config.toml
d_model = 160
d_expert = 32
d_shared_expert = 128
moe_layers = [0, 1, 2, 3, 4, 5, 6, 7, 8]
normalize_top_k = true
balance_loss = 0.00713
shared_expert_gate = true
norm = "layernorm"
norm_eps = 1e-06
lr = 0.0179
beta1 = 0.95
batch_tokens = 131072
seq_len = 256
train_tokens = 538700000
steps = 4110
Below are experts of layer 5 (counted from 0) of a mixture-of-experts language model. Rows are named router (the router's row for the expert), gate (a neuron's input weights, with its number), up (a neuron's input weights, with its number) and show model dimensions 0-159. Each number is 50 + 10 x the weight over its row's rms, rounded and kept within 0 to 99.
After each expert's rows: "comes after" lists some tokens at least twice as common just before its tokens as in all text. This comes from a sample of Wikipedia text that the model never trained on. Tokens count by the router's weight.

# expert 23
router:54 70 64 60 52 53 50 60 33 49 45 42 37 49 39 62 45 41 62 38 52 33 57 52 48 49 55 39 37 31 53 29 39 55 44 41 61 41 51 44 59 53 52 47 74 56 47 53 43 48 55 33 64 50 36 58 43 47 49 37 69 68 44 56 51 58 45 54 53 46 58 46 42 49 51 58 55 41 41 57 37 56 40 64 57 37 47 67 45 63 36 46 66 56 54 62 46 62 48 58 51 64 52 51 35 43 58 51 54 42 69 42 42 45 51 63 64 59 54 48 58 49 61 35 51 63 25 62 55 41 32 37 53 48 63 33 40 67 55 36 70 56 50 67 62 35 43 53 70 50 35 43 56 50 39 42 46 44 59 54
gate0:35 54 43 58 54 33 62 49 40 64 20 57 47 56 31 64 49 58 42 51 49 56 50 50 34 51 54 46 67 52 54 46 42 53 62 50 55 63 55 52 56 57 64 54 46 71 35 67 39 52 49 63 32 59 54 48 48 27 35 58 52 55 37 45 56 57 54 39 47 50 47 56 46 54 52 43 38 55 54 34 50 51 75 51 44 49 41 69 63 61 39 45 53 45 54 63 53 81 33 62 48 61 59 43 60 65 55 57 61 50 49 62 46 30 47 55 56 37 59 52 54 58 47 38 58 58 48 52 65 42 32 44 30 49 42 34 43 56 55 49 58 54 55 63 38 41 42 55 45 64 33 47 46 56 43 54 38 34 58 51
up0:54 64 56 45 45 58 50 53 40 70 56 56 47 50 45 58 57 40 51 39 55 33 56 54 56 43 22 43 47 41 39 50 45 48 65 57 34 41 47 50 57 60 47 55 53 65 39 45 43 53 62 56 36 49 65 44 49 27 47 32 53 44 61 56 54 45 38 63 53 51 65 53 28 56 51 57 36 42 48 51 44 58 48 50 47 55 66 72 45 50 47 65 92 60 52 45 44 46 61 48 37 43 48 53 47 56 46 36 38 53 39 39 33 47 61 57 61 56 37 55 49 61 41 50 29 50 52 54 55 62 48 57 66 50 45 56 42 43 52 63 55 45 42 61 67 55 71 47 53 54 57 31 51 45 75 50 42 55 45 56
comes after: " the", " of", "'", " United", " The", " South"

# expert 14
router:59 45 39 45 55 36 66 46 52 59 57 45 35 45 48 53 53 47 46 49 43 63 50 71 47 66 43 24 45 35 42 56 37 41 65 50 63 31 48 45 57 53 57 46 56 40 52 54 45 37 52 42 38 63 63 57 64 57 46 55 58 36 28 51 50 41 52 35 53 45 42 55 64 34 56 48 32 38 40 34 40 58 45 61 57 63 35 47 37 50 57 60 41 46 42 47 42 51 65 40 62 50 54 42 51 43 42 70 62 66 65 49 47 38 52 27 55 50 43 48 48 67 54 44 36 41 63 50 49 37 32 33 62 53 55 46 60 38 52 52 34 40 60 39 47 44 69 56 58 54 65 43 58 47 40 35 54 42 67 48
gate0:41 54 64 67 40 60 47 49 51 65 36 50 49 51 66 48 41 59 53 52 47 53 45 73 48 43 40 44 55 50 38 54 42 53 38 32 49 75 51 50 55 49 52 50 69 43 44 30 59 54 77 37 59 55 51 41 54 39 45 59 45 59 36 31 46 48 56 53 40 52 44 50 51 40 54 53 63 49 40 66 66 61 49 55 45 51 53 58 41 55 63 46 42 70 62 49 46 64 26 49 52 52 51 59 35 44 42 43 49 46 41 53 70 55 58 28 53 65 63 38 52 40 62 63 43 32 41 56 33 51 63 49 46 51 56 64 43 37 30 44 35 66 57 59 47 44 39 65 56 43 35 40 36 39 55 58 46 53 56 44
up0:60 45 50 44 57 47 40 56 53 52 61 44 50 64 39 53 55 50 46 39 64 49 63 30 50 49 56 42 40 38 54 45 73 50 59 70 55 24 48 55 61 56 49 59 31 41 52 53 27 48 36 48 33 30 64 59 57 44 43 46 51 59 72 50 43 50 40 59 57 61 70 32 42 46 49 37 43 55 56 38 39 52 37 40 58 55 48 50 64 50 34 48 65 54 43 60 49 50 56 69 52 64 50 40 48 45 46 61 46 54 63 50 36 56 47 40 51 42 46 54 31 40 50 50 54 61 52 39 58 55 28 48 56 60 52 37 53 58 58 40 71 32 43 51 59 52 75 35 44 48 59 52 58 41 41 53 55 46 34 63
comes after: "0", ")", "%", "6", "4", "5"

# expert 46
router:40 58 45 57 45 49 55 42 57 59 49 48 43 60 47 38 48 45 60 45 56 38 42 39 46 64 53 54 34 46 52 47 43 49 37 47 79 25 41 42 50 51 47 57 55 62 32 38 47 61 66 41 49 40 34 54 55 72 62 58 62 46 40 58 58 31 47 50 46 37 32 52 42 56 60 50 58 51 66 64 60 52 24 60 46 47 52 68 53 66 54 53 66 49 57 45 42 64 24 53 66 44 34 52 58 39 46 48 41 50 39 43 35 46 33 45 49 33 51 41 59 40 50 38 55 40 44 31 52 40 34 54 58 57 49 55 45 51 43 63 48 54 49 61 38 57 62 52 61 35 51 48 71 44 31 43 46 51 56 51
gate0:69 52 53 59 33 49 44 62 48 49 46 44 48 46 51 54 46 40 49 33 74 39 41 26 26 43 56 50 38 37 42 53 52 47 63 52 55 30 53 39 58 42 38 49 76 50 39 42 46 57 57 31 43 60 51 67 40 52 59 40 68 54 37 47 55 38 39 66 51 64 50 48 53 48 56 45 45 49 63 43 27 54 45 41 52 47 42 70 47 52 46 41 49 54 53 64 60 56 61 54 43 40 52 73 52 67 62 62 33 55 36 48 62 55 41 64 47 50 56 66 52 42 55 42 37 40 45 55 52 57 27 44 41 53 32 54 59 48 52 48 58 61 42 59 43 60 34 49 51 61 40 57 71 56 56 43 54 43 58 54
up0:43 44 57 38 58 68 54 61 64 36 58 49 62 48 47 62 38 54 36 45 53 45 52 36 59 52 49 30 45 28 45 25 44 43 70 34 47 43 46 53 47 53 65 64 46 57 61 43 48 71 66 41 47 33 42 55 51 69 52 48 46 52 55 41 59 49 57 58 47 49 51 69 43 63 50 69 58 59 42 58 47 36 46 47 50 52 50 68 52 67 49 50 21 49 53 43 45 59 56 43 62 59 37 81 41 61 54 47 65 52 47 40 45 62 31 49 43 66 49 42 38 46 50 54 29 43 32 38 39 49 55 46 49 45 41 56 51 47 51 39 31 53 53 57 45 50 50 36 44 55 47 60 57 56 48 47 69 46 45 50
comes after: " of", " in", "'", " to", " for", " as"

# expert 40
router:36 60 58 51 49 36 36 31 36 45 48 55 38 54 57 44 39 43 39 42 49 60 55 54 70 66 39 41 49 54 71 30 55 66 47 55 57 52 62 34 60 51 38 55 53 69 49 41 47 46 40 40 46 45 61 43 57 48 59 55 54 42 62 51 47 66 45 43 49 39 54 55 50 62 60 36 44 57 51 60 60 47 58 37 42 49 39 52 46 57 54 56 41 50 53 42 37 64 56 42 35 37 37 51 27 48 49 55 51 38 53 52 42 46 46 58 39 48 72 61 45 52 32 67 50 52 66 51 70 67 49 40 38 54 65 53 51 41 56 44 41 57 57 50 43 57 21 40 34 59 49 66 42 30 61 56 45 70 39 60
gate0:49 46 72 27 49 45 40 48 63 52 38 73 54 43 57 50 38 58 49 55 54 54 61 42 46 54 28 38 45 46 49 70 63 47 63 45 55 35 73 62 57 49 59 41 41 33 43 48 54 32 33 49 50 53 54 56 55 41 40 48 60 43 50 53 48 64 52 50 56 42 47 55 41 50 71 49 51 55 68 55 53 39 61 57 42 50 37 47 55 46 69 40 61 32 59 54 43 51 64 50 57 62 52 68 48 49 59 59 49 44 29 44 65 63 60 49 49 60 58 47 29 45 33 46 48 46 54 51 59 58 49 38 63 40 50 58 42 42 68 54 45 61 31 50 54 29 43 47 58 33 64 30 49 54 58 41 58 48 55 31
up0:48 53 54 59 60 55 66 39 57 43 48 37 45 67 54 39 63 71 75 60 65 52 41 57 45 52 47 43 62 37 50 59 49 56 16 60 48 48 47 34 38 51 34 37 61 45 58 46 53 48 45 53 70 68 44 31 42 56 44 48 41 29 45 46 49 34 40 48 38 58 60 43 63 50 28 69 43 52 64 53 77 40 43 51 63 54 48 40 51 60 50 53 46 58 50 51 53 56 49 62 44 65 54 51 61 58 35 36 41 50 37 40 64 49 49 49 51 42 37 49 46 46 45 54 36 61 53 59 33 42 46 43 30 40 67 47 47 49 62 51 52 55 51 52 40 44 58 52 51 48 58 60 39 47 57 68 62 55 49 63
comes after: "2", " ", " that", " where", " $", " he"

# expert 30
router:50 52 50 51 64 46 56 51 49 51 39 64 34 54 55 38 48 32 59 46 59 44 42 34 47 64 64 51 50 43 52 47 66 36 37 52 46 55 53 69 47 34 50 46 39 28 64 67 43 40 30 66 73 39 56 49 59 35 44 43 31 42 27 41 57 63 52 64 51 53 48 63 53 37 41 64 48 42 51 60 54 59 58 42 44 44 58 44 65 30 56 33 49 51 53 38 58 44 59 48 58 66 60 54 47 39 47 43 60 62 49 43 36 47 45 49 54 47 53 49 56 32 31 47 66 38 59 56 47 44 54 68 62 62 49 47 58 39 62 66 45 47 54 41 58 71 47 65 50 35 38 65 39 54 60 43 48 60 46 54
gate0:44 52 41 73 51 59 57 63 50 63 44 54 48 65 38 54 29 62 64 48 52 29 51 27 48 44 42 64 46 45 64 45 55 62 61 67 57 33 50 57 39 40 51 49 41 63 51 49 72 49 47 53 73 34 56 62 64 36 55 65 48 62 58 51 47 54 32 53 29 47 54 37 32 43 44 56 50 59 53 43 53 40 61 46 48 35 41 36 44 44 50 52 37 51 31 24 56 63 54 53 47 50 61 55 55 37 54 48 45 55 44 54 60 36 34 37 51 58 58 58 59 42 50 65 40 55 45 41 67 54 32 62 41 30 57 55 35 60 53 54 48 58 59 56 50 61 41 43 53 49 54 51 53 59 49 56 58 54 55 37
up0:43 65 43 53 68 61 63 57 55 54 37 53 42 62 48 54 50 33 44 41 51 37 39 46 52 57 45 61 50 49 47 45 56 52 69 60 45 42 56 67 44 41 42 41 54 50 36 43 44 33 42 53 67 31 57 44 69 59 47 60 47 71 70 46 37 54 59 65 40 53 51 51 38 44 48 43 47 65 39 44 48 34 51 40 47 36 60 42 46 42 54 54 47 52 43 65 53 51 65 45 42 46 62 54 66 38 31 47 53 48 36 44 61 52 53 49 44 42 62 48 47 43 59 61 37 60 43 49 27 29 41 58 39 56 56 64 34 84 45 47 45 53 71 33 49 50 48 46 51 48 58 56 41 46 72 65 44 38 57 47
comes after: " (", "\n", "-", " \"", "===", "=="

# expert 26
router:58 50 70 43 52 61 33 71 40 53 39 32 51 30 42 56 32 43 55 60 57 59 44 55 47 58 68 42 54 55 48 61 42 60 47 41 47 66 58 52 48 66 51 44 55 51 43 41 38 53 40 45 52 57 56 49 50 35 42 63 43 39 51 69 60 36 41 70 32 40 65 60 47 52 46 49 51 48 55 44 60 38 39 52 52 46 41 56 32 37 49 35 66 47 58 46 55 51 69 44 38 43 50 63 39 52 32 54 53 46 51 54 52 63 42 36 56 51 37 31 26 62 59 41 36 59 51 43 60 69 30 51 59 53 57 69 45 63 57 52 57 49 62 68 55 66 59 51 54 37 45 51 67 46 58 53 49 46 51 50
gate0:51 68 50 41 46 57 42 51 59 42 43 42 56 31 49 41 46 43 40 51 39 52 51 52 41 37 65 62 43 38 53 75 45 55 48 48 47 43 40 52 61 62 31 45 50 50 56 33 62 46 39 39 50 43 53 54 52 28 30 60 44 59 52 50 67 42 52 41 33 42 48 61 58 55 62 69 58 34 61 53 66 69 54 54 54 43 54 62 49 46 56 35 50 57 58 63 43 54 52 55 27 42 46 59 42 49 47 58 57 56 58 50 46 40 49 46 46 62 56 39 49 50 58 31 41 52 50 44 53 53 48 50 52 55 37 48 36 46 46 64 62 47 88 64 53 48 54 63 61 49 40 49 51 31 60 75 46 65 61 70
up0:42 51 46 45 38 42 32 55 51 38 51 54 58 34 31 37 59 53 42 44 38 51 57 54 67 31 50 72 37 42 38 61 37 58 63 42 60 62 48 51 42 46 38 42 45 31 56 62 63 52 41 63 52 48 59 43 45 56 60 55 52 41 53 51 57 58 43 49 37 53 46 52 55 54 58 66 47 57 59 52 66 68 53 26 29 43 58 60 43 56 62 54 35 49 52 50 37 56 49 42 40 46 72 44 30 30 47 40 49 57 57 52 64 56 50 46 67 58 47 49 62 54 40 50 42 58 61 56 41 74 48 43 62 54 38 70 43 49 56 35 51 32 55 58 29 51 46 39 39 61 43 53 53 53 59 69 40 59 40 47
comes after: " in", " of", " at", " on", " to", " by"

# expert 21
router:42 42 63 54 41 65 51 55 31 53 64 53 41 56 47 47 45 45 43 61 59 31 38 65 49 63 54 52 57 40 34 44 35 46 52 53 76 42 47 56 37 61 51 75 59 47 61 47 53 65 36 55 38 61 42 53 38 50 55 27 41 56 44 45 49 62 41 44 72 63 41 49 37 40 48 40 54 45 47 62 44 48 53 56 45 45 42 31 54 51 45 51 52 68 55 59 47 52 54 44 68 55 54 55 40 67 47 39 53 49 51 41 32 33 39 52 46 35 36 38 50 43 41 44 60 41 58 54 38 42 61 64 33 56 58 44 62 66 66 41 53 46 61 65 64 61 49 64 68 42 42 37 45 43 64 54 52 39 48 39
gate0:59 68 61 50 44 64 50 42 78 51 50 50 58 55 48 51 44 57 65 40 64 38 36 35 57 54 50 35 44 58 44 56 33 38 42 27 57 48 34 51 48 37 59 52 36 46 46 39 46 42 38 42 44 40 50 51 54 38 44 51 55 67 42 50 62 58 39 47 55 43 58 64 53 62 63 49 54 57 36 52 53 53 58 61 46 60 59 71 44 41 50 51 54 45 70 40 30 61 54 37 67 50 54 61 53 42 26 61 57 54 43 50 48 25 54 46 45 52 49 34 39 47 32 46 39 65 61 61 47 56 49 56 42 57 46 45 47 68 58 57 70 51 64 45 59 59 27 51 46 39 46 52 62 44 69 45 58 61 58 54
up0:40 42 47 49 48 41 51 49 47 59 53 49 35 49 72 48 52 44 58 44 38 52 54 67 51 46 49 57 57 50 50 45 49 50 57 60 62 64 46 41 46 57 33 44 45 65 53 59 73 54 48 33 53 60 60 37 38 61 43 48 60 36 48 49 44 48 41 62 60 44 32 51 71 27 46 74 52 48 53 41 37 40 60 39 54 47 38 55 64 54 52 57 39 49 33 40 56 47 45 42 38 47 54 41 56 70 37 59 53 54 61 61 53 53 55 49 45 45 59 46 56 48 52 58 57 40 30 49 57 35 37 53 39 64 45 58 39 55 46 29 36 54 42 45 45 49 62 48 91 61 52 49 36 54 40 60 55 23 42 51
comes after: "\n", "==", "|", "===", " ==", " Team"

# expert 6
router:35 51 49 49 67 72 48 55 33 41 46 36 57 57 43 64 63 45 54 56 40 52 62 53 60 54 50 69 50 54 64 26 54 71 42 56 68 58 33 48 53 50 35 58 60 37 50 47 55 46 52 55 62 51 50 28 64 51 42 53 47 35 50 34 47 55 56 41 40 49 41 46 68 47 41 51 53 55 48 45 62 43 65 32 34 36 48 56 49 39 46 39 32 41 46 45 50 47 64 38 45 35 56 40 34 64 45 56 50 38 57 62 27 58 51 53 61 54 35 57 55 31 67 48 43 53 46 49 54 57 35 59 51 51 33 51 35 59 45 53 62 53 71 41 56 51 40 57 33 63 44 51 49 53 48 61 65 53 58 57
gate1:69 57 65 54 54 50 54 56 51 51 51 63 49 36 43 47 63 44 43 39 39 48 28 45 64 34 45 55 39 39 49 50 63 63 45 39 60 47 41 46 63 51 49 66 43 60 48 47 54 67 36 51 60 41 50 45 77 37 55 50 45 68 59 27 50 50 39 43 60 49 33 56 73 45 36 54 60 54 53 55 39 53 54 52 35 63 31 49 46 52 51 55 31 53 55 59 59 48 59 73 56 46 57 49 38 59 33 53 33 35 31 51 41 39 50 59 44 53 53 58 47 61 54 65 35 37 56 44 51 70 57 59 43 51 34 40 53 52 70 49 60 49 52 42 43 50 38 60 40 48 47 64 44 64 50 59 63 57 38 52
up1:44 46 48 55 48 48 54 61 33 48 35 48 43 43 41 57 54 45 53 57 49 48 59 52 53 49 52 52 52 60 61 46 64 68 48 58 59 56 56 45 45 45 55 71 53 57 63 45 52 30 27 41 40 50 45 35 57 57 44 42 73 53 62 35 68 67 32 56 52 41 51 44 31 53 51 60 70 57 51 38 40 63 50 31 42 39 64 68 39 55 53 34 59 73 67 52 54 37 42 59 54 25 47 41 47 52 41 64 46 54 51 66 54 65 42 50 49 42 43 70 53 47 51 27 54 44 44 53 33 56 36 49 56 53 50 53 54 54 65 41 58 46 46 51 51 41 51 39 59 43 44 37 67 49 62 41 28 47 51 57
comes after: " ", "1", " a", "2", " his", "3"

# expert 43
router:63 36 59 54 41 45 48 63 46 46 31 35 47 58 59 72 61 39 52 46 50 50 65 45 64 46 50 54 51 65 46 51 59 52 62 46 51 55 54 41 55 50 47 57 51 45 43 53 36 68 35 38 33 46 48 46 57 50 74 57 44 31 57 37 50 58 74 53 34 22 47 52 69 43 51 49 58 54 64 46 37 43 52 44 48 65 32 65 54 34 38 35 41 62 57 51 58 45 46 32 59 50 46 50 70 44 47 46 35 40 46 65 64 68 59 45 47 57 53 56 53 45 64 41 39 36 56 45 46 60 59 50 51 37 61 62 40 47 60 49 67 53 46 43 50 47 44 38 35 58 38 48 50 49 53 56 65 52 57 30
gate1:50 21 40 49 46 50 54 57 43 66 36 59 62 39 75 68 50 34 51 53 41 49 56 68 55 67 42 69 45 49 62 53 35 51 64 51 59 22 44 39 55 66 65 53 54 52 51 46 50 43 41 58 56 36 51 63 51 51 53 48 59 35 54 50 42 51 56 52 51 49 48 56 47 52 40 44 46 37 67 58 38 61 53 50 52 47 27 52 54 50 49 66 49 31 52 54 49 38 49 49 56 46 39 49 54 61 37 55 28 59 57 49 43 57 63 42 49 55 67 61 33 32 52 52 35 48 52 41 51 57 54 50 30 39 45 41 44 54 68 59 61 48 60 34 51 37 53 61 56 52 49 64 48 57 62 39 34 61 37 37
up1:62 50 59 40 53 57 66 41 50 40 55 46 49 36 56 47 52 38 40 68 58 54 64 40 45 60 52 42 51 54 54 51 49 61 37 40 39 52 45 53 43 54 43 50 53 52 50 52 78 45 59 53 49 46 35 56 55 41 40 45 34 47 47 57 73 68 33 47 54 48 47 39 56 65 51 75 46 44 57 45 52 57 42 53 45 48 67 31 55 30 51 47 55 56 59 57 47 48 35 60 51 43 57 57 60 50 57 45 63 39 31 29 58 66 64 58 58 52 26 32 47 77 43 62 64 45 55 35 50 50 39 45 45 54 50 38 48 46 38 70 55 39 31 53 43 59 62 40 54 49 50 41 69 59 60 56 43 34 59 45
comes after: "1", "9", " ", "0", "2", " the"

# expert 17
router:61 52 49 52 33 50 38 45 53 45 41 57 45 40 59 59 31 41 55 45 47 54 53 52 55 66 55 62 36 36 56 64 62 37 59 48 59 40 39 47 55 61 44 42 39 49 59 64 54 54 67 49 59 39 52 55 59 34 41 45 77 30 57 39 28 71 44 57 33 67 52 64 55 41 52 68 46 52 63 41 64 52 62 41 44 48 57 57 52 45 49 52 38 57 60 40 55 50 39 46 48 51 49 40 59 57 37 44 39 31 51 48 52 55 41 61 44 61 43 51 52 41 43 66 60 58 46 33 56 50 66 36 56 56 40 44 32 42 63 58 35 47 45 38 41 63 35 58 51 50 42 65 55 47 59 56 72 61 45 27
gate0:53 59 51 57 46 56 48 46 48 58 50 65 62 48 46 55 52 76 66 51 38 53 51 62 55 44 40 43 66 29 47 56 64 60 75 64 51 26 59 41 64 53 62 40 66 49 50 68 45 60 46 56 66 41 42 35 48 39 51 36 52 41 53 50 51 56 47 53 42 38 54 34 58 49 44 43 38 73 37 49 43 63 73 50 34 48 21 60 48 47 57 41 47 48 54 43 46 61 48 45 49 58 46 43 46 62 50 53 34 55 47 66 46 41 33 60 61 47 49 45 69 37 61 32 44 56 38 41 57 54 42 44 53 56 57 65 45 64 63 53 43 51 47 52 31 52 28 60 41 41 53 51 46 56 51 43 54 62 46 45
up0:63 51 50 46 54 42 61 49 45 56 51 49 48 63 52 48 50 43 33 57 49 42 31 33 51 27 60 66 49 67 58 47 52 55 29 35 26 54 73 52 51 70 46 51 26 78 45 33 41 59 48 43 40 41 54 45 45 59 43 72 44 74 35 56 65 26 42 43 54 52 44 45 42 44 38 44 51 40 56 47 53 41 39 51 50 59 62 60 55 47 63 50 60 69 48 56 45 42 46 68 41 35 56 52 62 47 51 54 45 49 49 61 44 49 65 53 31 53 71 65 45 53 33 57 50 44 53 41 55 44 52 53 56 51 57 51 59 70 55 56 57 33 61 53 46 47 40 58 42 51 51 54 50 56 49 56 49 55 39 62
comes after: " ", "–", "1", " (", " \"", " con"

# expert 20
router:50 46 70 33 37 57 60 75 65 46 52 41 49 66 43 46 39 50 51 52 60 57 49 59 59 50 43 60 50 50 49 40 62 66 55 57 49 46 40 39 52 43 25 66 65 44 41 58 26 40 30 43 33 42 41 64 44 61 49 63 45 36 56 60 53 47 63 46 45 52 48 61 41 57 53 46 36 52 55 51 42 63 59 64 26 62 61 41 53 38 61 56 48 59 63 57 45 59 36 59 45 26 33 41 63 42 55 59 56 55 46 34 41 44 38 54 45 38 47 37 42 59 54 47 61 62 45 62 40 55 45 55 51 58 45 37 63 46 53 47 46 33 49 49 55 44 38 42 42 34 39 37 55 54 56 51 50 56 53 71
gate0:49 58 73 47 41 50 64 62 48 65 61 48 53 50 51 66 49 37 45 68 43 52 55 41 61 49 57 46 46 31 53 41 54 48 60 66 52 37 57 31 54 44 58 57 55 52 40 59 43 53 52 42 44 51 40 45 42 46 66 73 61 44 57 34 28 50 70 42 40 74 44 54 43 41 59 43 40 35 70 45 33 73 44 47 65 32 47 63 59 39 65 53 39 69 49 58 52 54 49 64 39 53 49 46 55 59 47 60 48 53 31 43 65 53 43 49 51 66 52 51 53 41 44 35 53 51 59 24 37 46 64 41 38 53 43 45 41 49 58 47 56 42 62 53 41 48 42 27 46 47 45 47 61 46 47 58 54 44 42 49
up0:63 43 51 44 31 64 54 54 57 49 53 38 50 54 45 53 58 52 43 77 46 42 54 53 55 46 64 47 30 53 33 49 41 43 53 53 76 48 59 38 56 49 71 50 67 42 48 29 51 50 74 51 57 38 55 39 44 45 51 47 46 56 77 54 37 39 61 55 45 40 49 39 62 42 42 58 57 26 54 55 55 64 66 58 49 53 50 65 59 59 35 54 46 60 59 48 56 47 50 53 57 45 45 43 51 70 50 44 48 56 56 46 51 60 36 15 49 51 54 61 38 41 50 45 52 54 41 49 43 62 53 32 36 47 46 43 56 43 45 51 68 39 54 56 41 58 49 45 51 25 52 41 45 44 51 57 73 38 39 56
comes after: "\n", "4", "5", "3", " Born", "6"

# expert 2
router:35 52 33 46 52 51 60 45 66 52 49 47 40 63 50 45 49 49 57 57 40 26 40 38 48 55 56 68 37 54 49 57 52 40 34 41 80 28 47 51 38 60 44 51 56 56 59 43 51 50 57 41 51 47 42 53 57 59 69 45 44 49 61 50 38 41 59 43 52 51 29 38 53 45 42 51 51 36 38 75 71 51 31 63 49 54 54 43 36 50 63 44 46 51 53 56 38 69 52 43 64 49 44 52 50 45 42 41 48 55 59 35 50 35 52 47 55 43 58 40 62 38 43 61 61 48 40 59 50 67 19 46 35 34 54 50 43 48 48 69 56 62 42 45 49 49 66 53 48 31 56 55 59 43 44 43 49 72 46 58
gate0:44 49 39 57 61 51 62 36 41 71 37 50 46 66 53 52 43 46 61 54 55 33 57 38 41 61 62 58 34 51 38 56 47 39 51 51 60 31 41 44 40 34 51 50 47 61 45 70 48 28 66 54 42 55 53 60 39 45 43 42 48 55 50 42 69 37 46 44 59 49 37 40 45 47 58 64 43 50 52 62 57 47 24 53 36 59 59 52 28 68 59 59 54 66 57 64 56 64 42 54 51 53 40 56 38 29 43 59 51 62 35 46 35 48 54 40 66 44 54 60 58 30 49 57 44 60 67 48 35 55 62 44 57 53 57 48 48 40 44 59 70 59 52 49 38 49 56 49 52 28 46 49 68 56 57 54 66 55 47 55
up0:52 46 49 36 41 46 46 51 59 28 49 59 58 43 70 51 46 41 37 34 54 47 39 48 45 70 55 44 47 49 49 66 40 60 51 48 22 50 66 42 51 53 58 42 45 46 41 52 48 37 36 46 51 53 60 59 50 66 46 49 50 47 59 51 51 48 40 39 30 45 76 53 48 54 48 42 36 48 61 50 47 70 52 48 52 69 48 36 37 41 61 54 42 54 56 48 49 47 62 51 42 57 50 35 54 39 59 66 37 62 40 69 57 66 51 40 60 42 46 71 41 63 56 60 58 57 68 61 60 57 66 53 57 55 36 34 65 56 51 43 55 28 55 51 49 49 30 27 42 43 63 41 57 53 45 60 62 60 37 50
comes after: "'", " of", " with", ",", ".", " and"

# expert 28
router:48 39 61 41 34 45 52 61 46 50 62 56 59 65 52 36 43 45 57 51 49 62 35 45 37 62 42 54 41 64 44 47 63 35 46 61 57 49 50 62 43 48 39 40 52 66 55 54 56 53 41 46 51 37 52 45 69 53 64 41 47 52 72 53 33 47 50 50 48 44 37 58 50 39 44 52 39 40 38 38 48 68 57 44 48 42 21 43 19 45 61 53 48 44 55 66 55 39 67 37 63 56 37 55 56 72 55 55 60 61 69 45 58 40 50 54 54 42 56 58 60 41 45 53 56 37 52 59 38 60 44 57 43 44 38 43 54 54 48 48 51 55 69 42 29 41 56 52 40 38 54 53 70 45 56 63 47 62 25 47
gate0:49 53 48 59 43 58 50 62 54 39 57 60 52 35 45 63 32 47 55 39 65 43 65 51 53 44 79 71 52 54 56 31 35 40 65 41 55 51 64 54 45 48 45 50 63 33 38 35 62 52 60 51 54 52 61 60 58 53 62 29 61 59 41 54 44 57 39 48 50 37 38 62 51 49 46 51 61 53 47 48 43 49 51 48 51 49 52 42 53 59 68 42 56 48 62 56 48 42 50 50 39 47 42 48 55 34 56 30 53 56 56 55 48 50 56 71 28 53 39 44 54 56 46 26 40 66 46 50 46 60 58 22 59 53 59 62 53 45 42 38 67 67 24 43 28 58 38 52 46 53 43 47 59 49 62 37 37 43 52 55
up0:60 58 51 50 43 62 57 36 60 39 63 56 66 62 45 57 45 51 57 51 61 45 65 48 42 35 63 87 55 46 63 36 49 38 54 51 52 48 47 51 59 55 57 51 64 52 42 42 46 42 51 46 65 60 65 48 55 41 45 34 82 59 56 44 26 68 53 62 43 51 44 47 64 56 55 51 42 57 42 55 49 47 53 52 36 39 44 36 34 68 56 33 47 67 53 50 40 55 55 48 45 31 50 60 54 53 32 44 53 46 60 41 43 49 48 57 29 48 57 38 51 55 35 51 53 49 47 47 43 40 41 50 49 49 53 47 37 44 40 47 59 51 39 34 49 58 53 42 18 61 53 52 60 53 47 44 32 56 42 70
comes after: ",", ".", "s", " and", " but", " that"

# expert 31
router:51 70 46 46 78 35 44 28 46 70 58 67 55 48 51 47 52 43 54 45 57 37 41 41 52 57 50 54 44 62 51 40 45 62 54 38 39 52 69 69 43 36 35 35 61 56 56 55 44 55 46 61 42 55 59 50 61 42 43 50 43 61 60 47 51 53 36 68 51 53 44 43 60 35 57 66 60 49 50 66 57 46 47 41 45 46 49 63 55 44 53 55 62 48 54 48 45 51 35 67 43 50 63 70 63 52 45 69 39 42 27 56 60 54 35 43 57 58 54 36 51 32 48 62 55 56 64 48 61 53 36 31 62 56 42 60 44 40 47 54 64 52 42 61 52 64 56 50 36 46 48 47 52 72 62 53 31 47 56 38
gate0:60 46 44 39 67 47 43 43 74 73 50 53 61 38 47 55 40 45 45 53 54 45 47 53 59 53 48 16 48 52 60 40 66 55 46 54 71 59 35 53 53 48 46 57 31 61 46 36 49 63 33 68 44 61 53 38 44 44 57 68 48 55 43 40 36 45 46 56 39 42 43 61 55 40 40 40 57 49 52 59 54 46 62 48 60 32 61 70 33 56 50 39 43 44 56 73 42 60 41 56 49 58 58 43 58 39 57 60 48 42 43 56 27 53 40 54 47 59 52 45 29 50 67 40 36 58 65 61 34 25 44 48 64 46 48 54 49 62 50 32 57 61 52 60 47 56 52 43 47 46 54 41 53 52 50 46 49 38 50 55
up0:54 48 58 46 57 54 46 38 63 68 57 42 60 50 44 48 60 53 51 58 43 41 41 41 72 45 46 45 50 67 64 63 69 57 57 38 38 45 48 55 49 42 49 41 56 47 52 34 51 67 44 64 52 49 57 52 31 48 62 66 46 49 47 39 46 31 26 38 39 35 55 70 41 38 50 52 39 58 48 54 60 41 58 35 56 55 50 54 34 76 52 54 32 55 51 48 42 55 56 56 32 52 56 48 68 56 53 61 31 50 47 53 28 56 37 43 65 65 57 47 33 48 58 49 33 54 39 49 48 41 66 48 78 68 48 53 47 47 57 57 42 48 46 54 29 45 55 37 55 47 39 46 50 50 66 54 46 42 51 46
comes after: " |", ",", ":", "-", ".", " of"